config.yaml
normalize_top_k: true
norm_eps: 1e-05
seq_len: 512
Below are experts of layer 4 (counted from 0) of a mixture-of-experts language model. Rows are named router (the router's row for the expert), gate (a neuron's input weights, with its number), up (a neuron's input weights, with its number) and show model dimensions 0-255. Each number is 200 + 30 x the weight over its row's rms, rounded and kept within 0 to 999.
After each expert's rows: a language model's description of what the expert responds to. This comes from a sample of Wikipedia text that the model never trained on.

# expert 26
router,248,198,217,205,256,225,219,175,200,146,226,184,141,230,231,197,201,157,194,237,188,200,205,166,256,209,183,197,242,179,182,161,205,220,203,151,204,202,223,224,171,212,208,243,190,187,185,213,231,211,209,215,172,216,254,227,177,211,177,196,176,244,263,209,210,281,213,212,203,177,203,213,192,154,198,232,209,176,215,213,212,243,207,180,209,241,189,188,161,245,195,222,212,204,211,206,240,208,178,133,198,178,186,210,213,235,185,196,219,152,185,214,194,203,247,176,190,188,260,226,216,180,187,223,219,246,166,195,226,186,200,190,230,192,188,184,202,203,197,216,218,243,204,271,222,217,240,176,189,247,183,181,230,181,214,164,220,238,195,136,181,241,255,148,155,195,186,251,241,195,170,184,231,216,146,203,157,213,166,174,163,211,265,165,189,205,242,187,174,262,223,257,174,208,247,188,168,230,236,218,185,227,213,197,214,222,153,185,205,199,233,180,223,210,231,175,226,232,160,172,164,189,148,224,210,256,198,188,203,261,172,182,233,236,286,190,236,213,216,121,197,195,245,161,177,171,261,224,230,170,181,166,250,252,175,155
gate0,200,197,152,206,212,204,206,141,173,212,239,141,186,202,291,197,203,135,192,208,200,133,190,200,201,173,240,200,204,170,230,176,204,155,192,202,224,229,252,199,208,205,146,163,207,169,193,183,226,200,201,203,208,168,148,194,234,213,221,238,196,308,204,199,195,190,190,123,184,217,103,191,224,186,190,182,307,193,231,198,174,221,257,214,179,204,200,145,201,168,198,181,188,215,204,193,244,203,185,171,189,210,204,178,213,190,194,199,208,183,160,266,210,185,248,214,203,201,106,111,192,223,135,189,184,174,202,199,155,220,214,220,254,189,201,205,213,206,180,200,237,218,150,205,200,188,197,214,249,211,200,191,205,244,195,197,236,199,205,207,182,176,227,186,151,222,191,198,250,199,116,230,187,177,172,220,171,206,165,137,201,156,188,199,202,183,223,184,178,209,200,235,199,207,151,185,230,157,186,118,202,226,214,170,179,201,190,193,200,204,197,186,196,194,204,193,192,206,205,214,208,171,216,150,196,194,163,263,200,215,225,195,170,212,172,200,199,236,197,165,203,158,216,194,199,194,254,157,196,201,131,198,204,236,164,223
up0,196,254,128,232,213,154,199,194,162,214,207,166,158,212,209,232,192,207,220,223,201,197,187,227,210,216,203,241,246,205,205,196,210,165,207,195,242,214,207,176,166,203,185,167,232,154,137,131,232,143,201,195,257,187,179,208,227,253,243,234,202,261,207,203,197,188,194,153,196,214,168,159,265,202,256,221,221,184,233,218,187,204,219,202,174,189,186,185,222,202,195,213,230,201,202,254,236,191,137,194,191,189,202,190,208,167,201,192,191,166,191,267,213,178,208,184,208,230,197,164,205,230,121,174,173,171,207,185,173,174,203,261,243,149,268,159,226,176,191,132,198,151,200,207,164,211,188,203,233,218,207,183,235,203,217,191,186,232,200,216,183,83,185,204,159,221,213,204,202,170,133,218,200,176,181,178,143,240,198,122,205,187,212,197,206,211,214,178,201,210,173,228,229,198,162,214,216,198,230,198,213,180,225,131,144,221,196,197,244,195,198,167,163,168,201,199,202,196,197,202,205,222,202,180,175,191,158,312,177,186,202,213,202,204,162,192,207,200,212,245,192,183,166,161,153,160,206,184,201,249,198,157,246,202,205,150
What it handles: Hyphens in compounds, ISBNs and date ranges, plus inner syllables of longer words, such as Rot-Weiß, UTF-16, ty-ph-us.

# expert 10
router,172,217,216,209,207,159,288,215,258,177,182,149,230,205,237,156,222,211,244,197,179,181,190,200,198,209,171,208,222,203,161,203,183,213,186,217,279,138,176,208,211,230,175,187,199,165,200,154,209,225,183,222,225,191,188,225,181,215,188,219,167,217,227,167,277,205,202,159,157,211,227,218,249,228,213,213,241,246,221,180,158,154,198,218,209,202,186,183,208,205,195,170,251,172,203,140,195,204,228,239,193,213,255,211,183,217,182,233,255,205,191,249,158,218,180,190,199,200,202,189,268,207,182,192,188,239,252,186,219,167,212,209,172,248,222,171,174,171,199,215,229,169,225,189,231,226,212,154,171,207,292,231,128,222,185,198,172,252,163,179,239,197,180,166,226,219,195,247,181,228,232,239,171,182,191,223,212,173,177,170,216,252,183,217,204,234,240,230,214,197,184,159,195,202,267,199,233,162,163,300,173,222,182,208,220,149,180,146,180,194,174,176,185,210,215,203,153,200,152,222,184,212,226,212,190,193,189,184,130,170,192,203,176,215,218,167,229,191,141,176,203,184,256,178,207,225,226,193,242,198,178,264,193,229,202,209
gate0,190,206,185,176,199,234,169,219,216,117,85,125,247,212,222,185,195,190,256,284,193,173,247,202,293,210,197,174,234,150,194,209,122,202,196,191,208,174,204,201,151,189,200,155,199,190,186,169,226,144,112,200,202,150,169,268,164,194,195,201,223,213,203,204,186,203,201,140,192,164,163,187,205,268,180,206,195,211,256,221,187,214,169,157,250,203,218,247,220,180,223,202,211,223,212,221,200,191,134,116,197,203,197,186,206,192,181,173,213,122,174,214,253,236,238,200,188,145,168,184,210,205,193,229,158,188,198,195,176,195,210,192,189,228,233,199,214,197,202,245,185,205,192,190,197,204,238,243,215,194,197,171,178,174,199,158,180,156,162,201,202,196,232,191,190,202,187,185,194,214,181,147,200,214,161,236,218,181,189,130,185,207,178,186,235,202,175,227,219,264,194,202,200,243,198,225,178,198,214,194,186,229,186,198,224,195,231,203,167,189,214,184,201,176,205,235,228,205,161,222,155,208,195,213,237,181,214,162,228,201,192,201,209,205,178,203,194,212,204,297,267,189,206,244,225,196,225,204,188,166,201,211,200,217,180,205
up0,155,173,199,207,209,161,168,200,157,180,192,159,196,267,198,189,154,234,237,193,170,199,259,229,198,203,243,214,191,196,192,243,229,235,267,195,199,293,80,188,201,223,205,161,175,210,203,200,188,189,322,214,267,188,204,164,164,234,162,228,252,200,215,283,199,219,212,236,197,185,199,229,196,158,125,204,208,179,259,183,247,179,219,206,262,201,175,231,186,250,134,176,195,226,279,216,198,150,191,207,184,209,209,275,203,201,207,182,209,217,199,138,214,226,215,215,287,170,201,200,220,204,213,200,190,146,202,210,216,200,237,219,201,182,203,207,198,213,200,181,202,238,192,206,194,219,185,194,202,172,201,247,200,209,210,184,191,199,202,209,221,202,200,202,214,208,198,153,207,209,252,181,244,196,207,224,137,202,193,196,245,177,214,210,196,213,171,200,204,238,188,196,221,230,175,209,200,205,196,201,228,199,194,214,208,218,184,205,157,197,181,122,153,202,198,195,199,183,154,198,199,194,208,203,206,215,156,205,195,238,189,210,203,230,146,165,240,192,200,212,213,271,197,180,209,233,166,205,198,201,195,163,200,163,221,139
What it handles: Middle pieces of split common words, usually after a short first piece, such as sur-ve-illance, hor-se, dis-tri-buted.

# expert 13
router,242,188,194,185,181,183,219,241,193,192,233,200,258,170,225,198,192,158,208,268,228,217,169,215,216,205,237,192,187,163,196,176,189,193,179,187,133,251,253,196,207,229,221,187,215,173,205,208,208,219,165,208,262,250,209,212,137,227,209,237,216,194,187,210,185,200,190,218,216,198,136,213,201,177,213,215,242,185,162,168,193,160,195,226,196,224,189,160,223,251,149,189,165,236,195,189,236,168,168,186,195,181,156,170,214,271,177,239,180,163,267,219,221,204,188,211,236,118,211,150,206,216,197,180,188,181,200,230,205,203,213,257,176,253,124,243,167,246,175,159,163,148,241,179,177,213,240,187,265,203,194,142,114,219,149,207,232,172,180,242,191,217,182,201,180,158,159,236,199,184,185,243,152,211,217,221,242,221,169,157,209,201,180,159,197,203,227,205,183,214,208,227,229,227,240,220,224,233,217,203,234,245,171,169,150,192,216,192,229,167,188,192,218,224,219,133,163,205,224,207,225,240,225,229,169,211,142,171,170,182,226,176,223,211,178,173,179,206,209,211,190,197,147,210,161,218,158,224,198,171,197,198,148,224,185,173
gate0,182,198,210,141,211,188,164,199,210,164,303,194,180,200,200,222,177,201,194,182,203,198,199,137,223,198,169,154,196,189,196,130,202,158,213,290,271,250,185,258,211,168,201,245,200,199,199,206,213,211,217,193,198,208,195,173,200,198,197,197,121,200,228,200,195,191,205,154,184,202,212,127,231,205,158,208,232,150,260,185,99,225,178,200,197,192,172,194,234,200,187,258,175,180,200,194,202,162,304,196,256,220,206,191,202,211,186,187,199,206,199,189,193,181,238,191,272,203,308,186,274,190,181,200,144,195,257,198,206,194,239,200,199,225,149,194,195,253,200,182,177,194,201,228,206,224,225,194,182,240,241,203,210,184,205,191,202,205,202,199,161,198,224,209,159,188,181,201,200,211,189,274,181,163,200,174,200,236,199,205,198,214,199,234,205,202,183,201,187,203,247,201,233,199,191,147,201,173,158,206,216,200,183,286,169,178,179,200,174,196,181,211,143,196,192,193,175,198,204,234,250,205,191,204,178,176,200,212,206,244,184,244,212,221,167,149,131,190,191,226,221,184,191,223,200,203,198,218,253,197,152,192,161,191,218,203
up0,248,204,185,142,193,202,205,203,186,220,122,232,226,205,200,202,212,205,200,237,193,221,185,198,202,246,211,243,200,208,254,230,197,201,189,142,170,198,203,99,163,221,210,199,205,191,216,229,134,161,190,199,195,199,218,190,192,204,201,207,222,200,189,193,203,188,223,252,230,200,175,204,221,154,201,189,190,258,158,200,279,162,220,209,240,206,231,230,203,192,189,174,198,263,220,194,185,221,164,200,195,150,196,203,230,204,185,198,211,200,202,228,243,317,148,213,107,262,148,185,179,202,236,214,219,181,148,257,185,200,195,211,220,176,212,194,205,192,192,182,231,211,210,173,161,194,203,201,283,195,191,206,183,250,206,207,210,207,214,216,200,200,233,171,209,226,197,205,196,193,246,119,249,201,190,248,203,184,193,204,237,203,193,165,202,175,191,165,199,173,127,179,157,253,179,273,193,211,220,196,157,224,205,168,276,243,260,199,213,203,246,189,199,242,209,199,223,204,199,154,208,197,202,185,194,240,226,275,202,185,213,149,208,198,205,217,255,198,200,205,185,206,223,160,197,188,221,199,186,230,199,218,248,264,209,200
What it handles: Early pieces of words like V-ic-arage and lat-itude, and direction or region words such as North, South, Western, Central.

# expert 0
router,211,223,246,230,193,173,191,233,161,188,192,188,235,210,170,188,193,153,160,173,235,211,175,207,151,207,163,163,185,193,237,169,184,276,218,199,222,190,234,206,192,196,168,176,180,178,225,266,204,201,162,237,169,192,228,217,154,236,229,216,194,261,200,132,178,169,169,167,231,228,173,193,201,176,250,241,268,175,177,192,242,208,248,226,202,224,241,225,203,208,165,224,207,206,243,228,230,129,220,247,192,214,194,250,162,206,199,197,185,237,188,225,203,220,226,192,180,181,182,197,251,236,226,242,206,179,171,201,205,193,214,228,221,179,201,226,177,175,192,166,171,217,203,228,172,167,214,185,151,216,205,235,216,229,174,167,220,210,186,177,202,200,231,148,132,140,216,182,149,205,157,225,228,219,246,210,236,186,218,225,160,202,165,163,192,270,194,155,180,175,128,223,193,173,182,202,213,173,188,221,204,247,176,205,175,182,252,219,226,191,231,178,201,213,159,227,141,202,227,183,189,179,208,225,174,259,208,134,229,186,161,196,263,191,209,219,201,140,201,288,158,220,185,182,184,191,224,218,171,224,161,202,170,182,131,219
gate1,146,236,242,201,219,284,174,170,165,199,165,203,169,219,168,146,182,196,211,179,220,206,213,196,164,189,204,165,203,210,242,201,128,248,216,198,151,237,232,228,222,235,194,213,185,212,207,229,151,190,189,216,188,179,193,171,129,150,176,211,194,164,150,160,207,189,140,123,230,191,163,199,219,186,212,237,210,211,214,129,217,219,206,160,229,203,214,183,199,197,163,191,157,241,210,226,204,242,222,175,182,174,225,200,159,209,201,234,273,191,199,217,209,287,202,190,199,185,153,166,206,242,233,194,201,205,191,166,140,167,209,201,245,202,225,166,175,218,164,203,160,189,209,282,161,208,259,220,200,230,193,207,182,207,235,153,198,217,177,198,239,242,227,208,204,247,162,195,182,251,254,179,159,240,195,190,198,200,192,162,197,201,241,120,238,223,228,207,164,189,203,168,201,216,189,145,194,224,195,199,130,210,200,211,198,184,185,224,197,203,201,189,174,197,271,187,204,198,219,198,258,205,233,157,107,200,222,225,230,176,166,194,199,195,194,222,208,158,171,204,156,242,200,217,218,205,198,198,211,242,211,183,209,231,194,200
up1,272,220,261,141,163,110,252,232,184,216,200,196,197,199,215,220,199,195,190,140,176,179,224,178,201,200,215,248,199,192,182,191,198,149,178,200,213,200,179,199,134,149,216,147,195,170,192,208,201,216,196,192,210,229,196,219,199,209,204,160,201,200,214,227,189,201,272,253,157,209,197,224,193,239,147,190,157,175,199,199,202,193,181,188,192,224,255,197,172,221,192,193,220,189,180,201,199,167,184,275,200,205,187,186,196,201,228,150,159,232,199,199,113,182,203,208,207,201,211,202,123,194,198,207,152,291,209,197,226,210,221,153,202,190,210,202,204,208,226,219,214,210,162,186,203,205,198,204,213,201,172,197,228,205,175,196,201,189,178,214,218,202,199,306,135,191,203,168,192,136,188,241,193,187,204,193,183,224,199,200,199,127,210,245,161,187,202,197,193,204,200,212,205,180,219,221,211,202,203,152,193,235,195,159,168,172,208,161,143,198,217,204,206,201,184,275,177,211,103,174,199,199,135,248,217,219,160,192,202,264,267,273,191,212,193,195,166,280,202,221,200,154,179,201,197,187,248,243,218,202,229,213,209,207,185,196
What it handles: Sentence-final periods and closing quote-periods, especially in road-route descriptions, plus en dashes in year ranges like 2019–2024.

# expert 22
router,205,215,218,123,150,231,168,165,198,207,183,192,160,165,190,168,162,262,158,170,155,180,222,209,179,205,173,198,212,204,241,199,211,155,146,184,162,231,232,195,186,227,233,205,163,180,208,160,239,163,197,158,212,170,214,229,188,187,272,202,251,208,201,267,160,150,190,217,239,235,203,212,188,207,200,113,143,251,179,210,179,194,220,186,214,217,213,216,224,209,185,170,160,203,170,217,194,194,188,195,193,147,226,203,206,212,215,163,176,274,217,166,181,225,206,190,216,207,199,166,181,195,235,237,219,203,203,227,230,256,226,223,214,222,151,181,168,173,196,191,191,210,272,198,170,192,173,252,185,151,205,189,222,147,218,194,260,203,209,236,226,248,234,218,229,161,194,175,164,193,185,197,201,252,205,158,170,189,195,215,174,221,220,266,225,215,167,179,222,182,192,216,225,176,231,188,217,262,228,234,220,218,221,223,231,199,189,194,255,193,185,167,218,176,197,178,190,193,159,161,131,199,177,192,252,187,231,179,224,240,203,235,306,173,214,208,206,225,223,207,256,215,212,222,205,218,229,257,219,189,201,190,256,155,226,223
gate0,188,237,203,180,263,198,181,173,187,191,216,205,194,149,239,169,208,186,200,217,160,262,177,204,115,189,144,197,234,200,222,188,156,208,166,220,180,198,264,197,196,219,241,216,200,214,158,213,200,256,229,212,232,196,248,224,182,325,210,187,194,205,203,167,193,203,200,203,194,202,226,127,203,234,259,202,220,159,218,156,225,202,203,186,228,245,175,166,194,191,212,151,191,253,184,205,247,234,250,214,211,245,218,168,204,200,204,225,181,193,235,197,203,211,231,184,194,207,213,205,164,261,220,154,193,185,233,199,200,195,232,205,183,198,173,289,208,196,197,286,200,210,124,209,155,223,199,245,277,214,199,197,216,186,182,209,197,197,174,200,219,206,136,197,246,199,226,198,223,200,204,245,195,190,156,164,193,198,191,212,195,202,209,230,137,203,241,200,197,218,210,203,228,234,220,190,214,201,168,217,202,159,199,206,210,259,251,222,233,202,134,204,248,200,154,194,178,190,161,210,253,216,191,194,180,164,199,198,212,207,152,216,230,208,217,190,239,202,251,198,199,180,199,110,179,155,183,177,197,202,201,215,272,212,187,223
up0,158,200,167,202,222,124,217,189,199,180,202,199,245,188,210,187,213,193,192,206,197,255,178,200,158,198,195,186,194,190,224,212,186,205,166,224,196,179,282,187,196,237,197,188,198,210,133,203,200,263,237,215,217,189,200,149,167,227,229,178,250,186,182,207,196,205,189,199,200,218,193,167,208,217,202,208,230,203,189,162,213,209,209,190,255,211,148,199,162,205,263,166,136,267,143,199,213,189,200,191,289,195,243,152,178,220,213,201,191,209,288,205,205,182,209,127,263,203,195,218,201,193,193,187,263,169,214,206,211,201,261,215,161,225,201,228,202,201,200,206,186,215,135,207,200,238,204,218,223,209,212,205,187,180,200,270,121,207,196,175,197,192,106,199,259,212,252,200,193,196,223,229,190,191,161,197,212,203,164,228,227,156,204,204,177,191,202,210,199,194,227,221,222,211,214,197,203,193,172,210,198,212,226,141,200,202,263,179,275,199,194,213,204,184,178,225,174,201,205,213,257,225,206,161,188,165,206,200,149,203,200,190,253,239,220,193,200,200,198,171,197,184,219,184,195,176,301,202,162,198,150,186,279,284,212,215
What it handles: Articles, possessives and quantifiers, mostly the, right after a preposition, such as for the first, his, their, both, several.

# expert 17
router,238,256,157,175,158,164,252,255,233,214,207,224,165,243,218,262,210,192,178,253,165,220,233,169,203,256,196,180,176,192,234,190,169,203,253,197,239,209,178,233,159,223,220,236,203,199,210,221,230,205,153,213,194,216,205,192,206,234,163,184,179,210,199,253,165,208,153,111,223,171,169,229,217,186,165,197,216,190,212,258,238,256,184,227,163,222,158,203,190,165,185,162,148,168,202,216,211,172,228,227,186,230,208,266,193,221,191,210,211,204,174,232,210,186,203,184,146,210,238,166,245,218,135,177,200,267,169,158,186,207,203,178,182,220,198,192,274,190,183,170,226,234,200,168,181,179,203,190,194,194,173,167,275,186,178,193,220,185,208,192,159,207,221,255,202,176,234,230,155,209,214,211,169,159,164,173,212,194,183,217,210,168,166,218,202,166,184,140,249,199,208,194,182,196,229,172,207,252,271,195,186,164,235,182,173,213,215,239,180,220,197,172,145,207,192,202,191,216,254,216,176,206,254,186,201,195,197,215,164,194,188,189,147,162,215,189,241,178,259,214,193,189,224,259,225,232,113,205,180,146,210,215,203,200,185,209
gate1,253,209,100,199,234,282,151,191,205,201,207,222,245,195,211,187,200,216,294,194,138,191,206,202,180,201,223,230,199,182,178,223,193,208,275,190,235,203,188,180,185,161,175,259,214,196,206,249,200,191,186,246,211,113,188,241,199,212,219,202,217,174,191,238,195,195,191,200,243,189,191,199,198,160,211,233,210,194,251,146,198,254,240,241,146,214,216,207,222,188,195,159,165,200,205,200,197,163,243,216,208,202,199,247,193,202,197,183,202,224,156,202,216,179,234,128,219,202,161,196,199,206,199,167,202,218,187,219,201,155,165,223,231,197,200,226,225,208,236,243,204,198,204,211,221,208,236,192,216,214,160,172,184,205,223,216,206,228,187,235,187,207,239,201,198,223,193,139,280,170,287,184,218,202,175,196,110,212,200,190,216,138,188,288,153,193,219,235,183,161,225,204,237,174,188,202,178,230,159,234,163,166,184,163,232,178,188,153,224,177,183,274,215,214,237,215,213,202,206,216,199,199,149,212,211,186,196,203,206,171,196,189,231,217,162,170,201,166,202,154,199,231,166,261,233,220,224,262,192,189,221,201,202,187,200,220
up1,213,298,159,205,208,252,168,201,181,222,183,202,182,205,237,199,200,203,220,195,144,163,196,233,200,189,239,196,210,210,159,231,197,124,268,194,249,196,206,217,132,176,217,266,187,179,202,233,142,204,209,186,182,139,206,239,135,224,199,200,278,195,189,195,148,151,154,193,233,159,164,200,199,184,256,253,147,193,225,175,242,221,250,241,147,176,221,205,245,197,189,180,174,244,253,206,229,167,208,202,239,201,131,233,202,231,208,206,192,200,182,213,169,198,177,184,215,230,109,216,155,188,199,211,199,206,197,196,212,132,230,211,228,249,202,276,216,209,238,192,190,196,222,214,166,186,157,202,189,202,165,195,193,239,202,195,200,216,168,202,199,271,215,211,239,190,196,265,223,174,256,197,240,219,186,202,168,217,172,178,192,199,157,242,218,227,203,216,212,207,245,172,206,148,200,199,203,213,205,202,195,196,190,157,207,201,201,203,217,189,148,236,202,230,200,208,180,194,198,191,212,215,187,200,225,203,193,201,221,163,167,195,209,241,209,199,187,154,216,153,212,224,199,295,195,136,216,201,198,180,198,164,187,205,166,208
What it handles: Digits inside years and dates, mostly in tables and date ranges, plus closing quotation marks, such as 2021, 1974, 2022–23.

# expert 27
router,198,194,192,176,178,168,257,164,182,254,167,220,210,228,184,211,195,227,152,243,237,154,194,227,165,252,189,183,206,202,212,205,191,250,171,210,162,163,181,154,237,178,163,169,145,174,209,210,155,210,214,131,199,163,170,252,197,231,188,262,137,223,211,153,181,205,187,164,201,205,214,183,226,136,195,198,194,193,176,198,201,162,197,241,189,209,189,154,184,190,221,250,237,216,153,249,233,193,202,195,185,208,192,169,222,195,190,111,196,215,197,185,217,200,232,178,206,158,225,207,189,215,178,205,243,200,236,210,163,253,221,199,265,218,221,196,192,194,157,156,242,184,161,231,200,191,247,200,228,239,217,201,163,205,178,175,245,170,186,158,208,262,216,187,207,183,226,149,199,226,210,163,201,209,242,199,247,200,183,108,230,169,202,170,176,156,180,184,100,185,196,183,186,230,209,260,185,193,210,193,192,190,166,153,261,222,197,168,180,248,218,227,202,217,193,183,149,244,185,192,159,232,223,201,188,206,179,169,173,204,227,267,189,215,235,221,189,186,181,262,214,242,203,172,192,214,223,240,213,210,177,196,138,214,213,215
gate0,184,186,211,157,158,212,197,216,220,183,194,196,208,180,210,194,198,190,199,191,206,200,200,196,195,217,200,191,226,197,206,238,198,206,193,216,201,153,177,313,170,186,186,184,262,196,162,244,155,184,211,263,200,216,197,251,224,219,185,229,189,225,203,179,223,191,197,172,202,186,215,161,173,203,234,200,182,217,247,214,189,200,190,169,212,201,201,291,193,216,171,266,180,146,171,304,188,187,217,222,229,165,192,235,239,157,201,247,196,212,193,181,189,201,201,282,198,188,208,345,169,185,147,197,191,192,208,141,192,169,202,196,237,210,230,199,206,196,232,189,187,170,204,195,200,185,204,235,234,269,211,166,186,156,217,121,199,218,239,213,200,225,200,204,196,188,188,200,245,218,192,199,106,232,208,270,210,230,204,210,195,202,170,226,225,175,211,253,200,186,187,206,228,197,236,196,205,207,206,200,206,188,199,185,141,201,167,232,111,256,109,209,171,179,179,262,204,206,165,190,199,200,183,180,219,248,203,233,196,210,201,235,204,161,201,203,232,198,221,214,232,169,199,184,215,186,169,242,204,195,208,200,212,191,210,198
up0,200,220,158,241,221,204,176,194,194,204,171,180,187,231,192,206,210,209,202,178,149,206,193,219,246,162,203,231,129,149,110,132,169,189,236,145,201,212,250,163,206,201,177,226,174,214,262,196,218,214,201,170,199,177,201,146,175,200,196,203,229,166,224,217,197,195,214,232,200,226,180,216,203,193,175,191,236,184,125,165,213,200,230,210,178,202,219,166,186,191,192,253,219,269,198,186,221,227,181,198,171,215,248,203,180,222,214,169,188,217,217,242,205,196,200,194,198,208,201,44,205,206,213,197,222,194,172,204,271,218,248,196,182,172,163,244,192,205,163,202,210,187,200,224,200,215,196,163,170,123,191,210,237,243,172,223,175,208,191,202,185,179,211,194,198,204,198,200,191,167,251,234,216,183,224,162,189,200,237,194,239,200,222,272,207,238,190,138,199,256,229,172,88,158,192,187,187,164,192,179,185,214,200,245,179,207,227,185,238,211,237,201,210,220,210,188,200,200,213,192,122,170,196,233,180,184,229,178,160,171,204,189,226,230,202,185,196,207,189,189,177,247,185,219,173,199,270,200,200,203,201,205,147,269,174,219
What it handles: Unit and time nouns after numbers like days, minutes, kg, season, em dashes filling empty table cells, and digits in table counts.

# expert 19
router,131,260,202,182,157,208,283,218,188,144,218,232,188,209,207,179,214,214,154,203,184,214,210,226,211,192,182,185,226,239,193,220,205,198,227,188,189,172,226,179,217,201,202,217,186,132,205,210,235,176,251,198,193,223,156,189,180,160,230,246,184,207,256,199,265,226,176,160,183,249,187,197,207,212,204,155,184,171,218,220,203,233,241,131,213,224,180,136,236,190,256,202,197,178,238,224,225,204,178,217,183,221,203,203,176,220,213,201,237,183,171,222,210,209,181,240,187,141,199,195,185,202,202,167,205,190,196,214,185,231,185,250,248,259,154,191,179,153,195,197,232,229,195,220,246,230,165,203,170,231,186,168,195,165,222,253,225,172,262,229,166,235,141,244,223,187,149,203,204,242,226,172,232,173,154,205,227,196,197,207,202,192,156,215,180,187,122,232,209,170,180,255,194,243,254,173,209,203,160,194,198,259,218,160,251,203,210,182,174,236,177,195,289,178,247,201,131,228,232,189,202,176,239,145,181,204,159,200,194,148,189,214,235,167,176,215,208,215,241,191,166,210,206,202,157,208,201,228,219,243,205,173,177,230,231,195
gate1,199,200,178,189,202,231,192,186,235,192,257,208,236,227,182,179,205,201,199,209,217,168,199,175,202,198,250,218,199,202,208,209,198,236,199,195,230,211,207,206,200,168,235,189,268,201,246,200,188,252,171,160,201,229,196,199,198,187,216,201,197,183,229,136,207,246,132,179,152,207,196,190,198,206,205,209,170,166,259,109,198,196,188,231,182,203,204,214,200,205,173,200,167,172,191,208,153,206,201,203,154,247,240,195,209,252,105,209,278,224,214,210,195,197,144,206,178,195,129,203,217,199,290,148,237,201,236,193,194,209,227,188,185,186,176,193,196,196,202,175,218,207,134,197,202,260,195,197,248,201,203,186,164,199,196,274,253,275,204,211,213,134,245,235,233,195,197,290,139,218,202,193,146,133,150,187,194,174,211,181,177,161,167,212,200,184,216,262,201,194,199,199,205,208,201,184,168,182,189,158,190,259,199,187,175,194,190,232,176,168,199,176,215,158,181,295,257,184,202,176,185,180,175,199,208,202,196,222,195,210,145,186,201,226,173,186,160,144,205,200,207,159,179,190,237,203,191,182,210,180,189,187,246,230,197,200
up1,210,210,201,179,187,202,214,200,174,204,203,196,198,199,189,173,269,131,182,191,193,170,177,202,177,222,186,186,198,240,213,185,261,189,226,207,228,147,157,201,146,212,184,218,189,211,172,224,200,174,226,195,172,103,206,210,194,187,198,225,237,228,195,218,206,218,238,206,186,248,170,260,184,205,194,197,203,240,131,244,204,193,151,139,227,197,162,208,207,136,238,236,233,203,196,181,256,232,208,244,234,130,204,200,253,160,201,158,213,201,288,196,199,203,269,173,249,209,202,214,231,199,184,193,199,169,185,235,201,216,187,200,203,222,135,218,198,265,210,205,184,174,217,235,220,202,224,180,194,178,220,232,245,196,205,161,211,124,217,196,178,164,193,202,202,224,196,153,209,168,193,207,201,182,201,174,188,200,195,223,206,199,273,200,219,203,237,208,279,142,196,205,205,250,201,250,220,210,173,202,217,190,213,215,202,204,209,188,256,198,294,182,135,246,182,195,128,171,187,197,239,231,216,215,256,206,204,200,217,263,228,205,198,198,231,234,281,161,172,200,178,186,214,194,258,198,196,182,191,186,184,217,206,188,201,185
What it handles: Digits starting numbers in years, scores, stats tables and coordinates, plus degree and prime marks and table codes like S, GD.

# expert 11
router,222,214,156,173,162,163,207,221,215,256,143,130,163,166,214,183,148,161,194,158,186,227,224,175,199,198,167,206,218,194,218,208,236,204,213,240,227,220,233,186,216,207,151,199,209,165,163,257,270,227,180,227,166,181,201,223,189,213,171,186,165,181,164,170,172,206,257,151,183,204,171,203,255,198,249,172,192,217,219,164,207,157,148,224,132,188,180,183,180,200,193,184,216,234,239,112,173,258,233,219,182,203,160,194,188,187,181,186,253,197,195,195,159,245,209,187,249,247,233,276,253,167,258,206,230,191,222,210,197,226,166,163,183,209,223,226,137,183,222,184,190,194,163,241,188,214,254,225,242,238,195,230,201,199,191,212,205,211,227,179,186,183,212,167,199,209,184,188,177,177,161,210,191,210,176,137,139,158,196,216,176,180,193,161,183,172,161,198,212,240,184,202,232,188,188,221,218,196,238,162,164,186,161,204,219,162,229,174,218,143,234,199,143,210,218,191,190,204,193,175,203,205,184,191,191,199,206,159,198,224,178,211,180,210,161,188,135,254,212,137,190,196,177,234,210,226,153,170,147,179,214,248,237,238,206,236
gate0,268,250,193,197,240,203,205,220,218,234,123,197,182,208,196,187,271,144,173,213,234,213,299,225,251,187,186,210,207,155,218,187,202,200,187,215,201,146,188,160,294,197,221,227,210,206,177,200,157,217,204,200,209,201,184,162,169,197,218,199,126,188,213,207,192,200,177,200,202,207,136,200,181,186,195,177,252,177,249,203,185,142,255,199,200,212,219,210,231,258,190,186,184,197,244,246,202,231,235,220,185,193,255,204,200,200,186,234,204,189,218,174,198,188,190,171,210,221,215,211,207,226,233,221,194,216,180,159,212,234,198,195,172,200,210,161,145,183,216,228,228,135,262,198,185,169,181,209,204,223,159,183,165,276,217,191,197,149,182,213,189,198,199,174,189,205,174,186,194,180,229,146,218,232,197,199,194,207,185,161,202,197,215,186,169,209,216,222,161,186,227,196,204,171,201,190,212,148,207,216,165,209,93,173,220,161,193,206,150,303,231,187,194,127,199,198,144,188,181,193,179,208,206,173,150,204,218,197,218,76,194,146,201,196,178,186,182,207,221,187,210,203,201,191,202,188,197,198,199,205,164,158,181,222,184,202
up0,230,164,243,243,180,151,213,251,181,189,156,216,192,203,198,196,246,189,203,194,210,174,238,198,200,166,185,205,199,196,198,144,186,200,181,164,206,187,219,273,177,194,300,199,199,253,200,247,170,230,205,197,202,186,253,260,189,258,206,150,205,196,229,208,202,203,189,191,230,277,139,199,209,192,201,169,210,231,223,199,198,195,185,192,172,198,200,184,185,201,232,193,221,187,203,204,229,206,162,200,236,212,266,198,211,284,203,197,168,212,202,190,202,192,207,206,231,193,112,255,189,199,180,192,163,217,210,206,207,208,154,165,204,183,127,77,167,183,190,186,215,203,203,199,188,232,210,261,213,168,202,171,199,197,179,174,204,205,213,163,117,191,224,214,184,199,151,161,193,126,185,204,194,259,259,201,229,201,285,224,190,192,208,282,215,199,195,180,200,199,280,203,183,209,204,263,219,176,201,182,215,155,223,221,200,180,200,196,228,207,187,187,213,202,184,202,244,223,208,148,218,213,200,218,123,181,191,233,234,194,166,192,198,198,197,228,221,154,221,200,191,193,243,187,192,203,209,190,202,207,224,215,198,202,241,155
What it handles: Final pieces of personal, place and species names, often Romance or Slavic vowel endings, such as Galileo, Tolentino, Glaucina, -ville.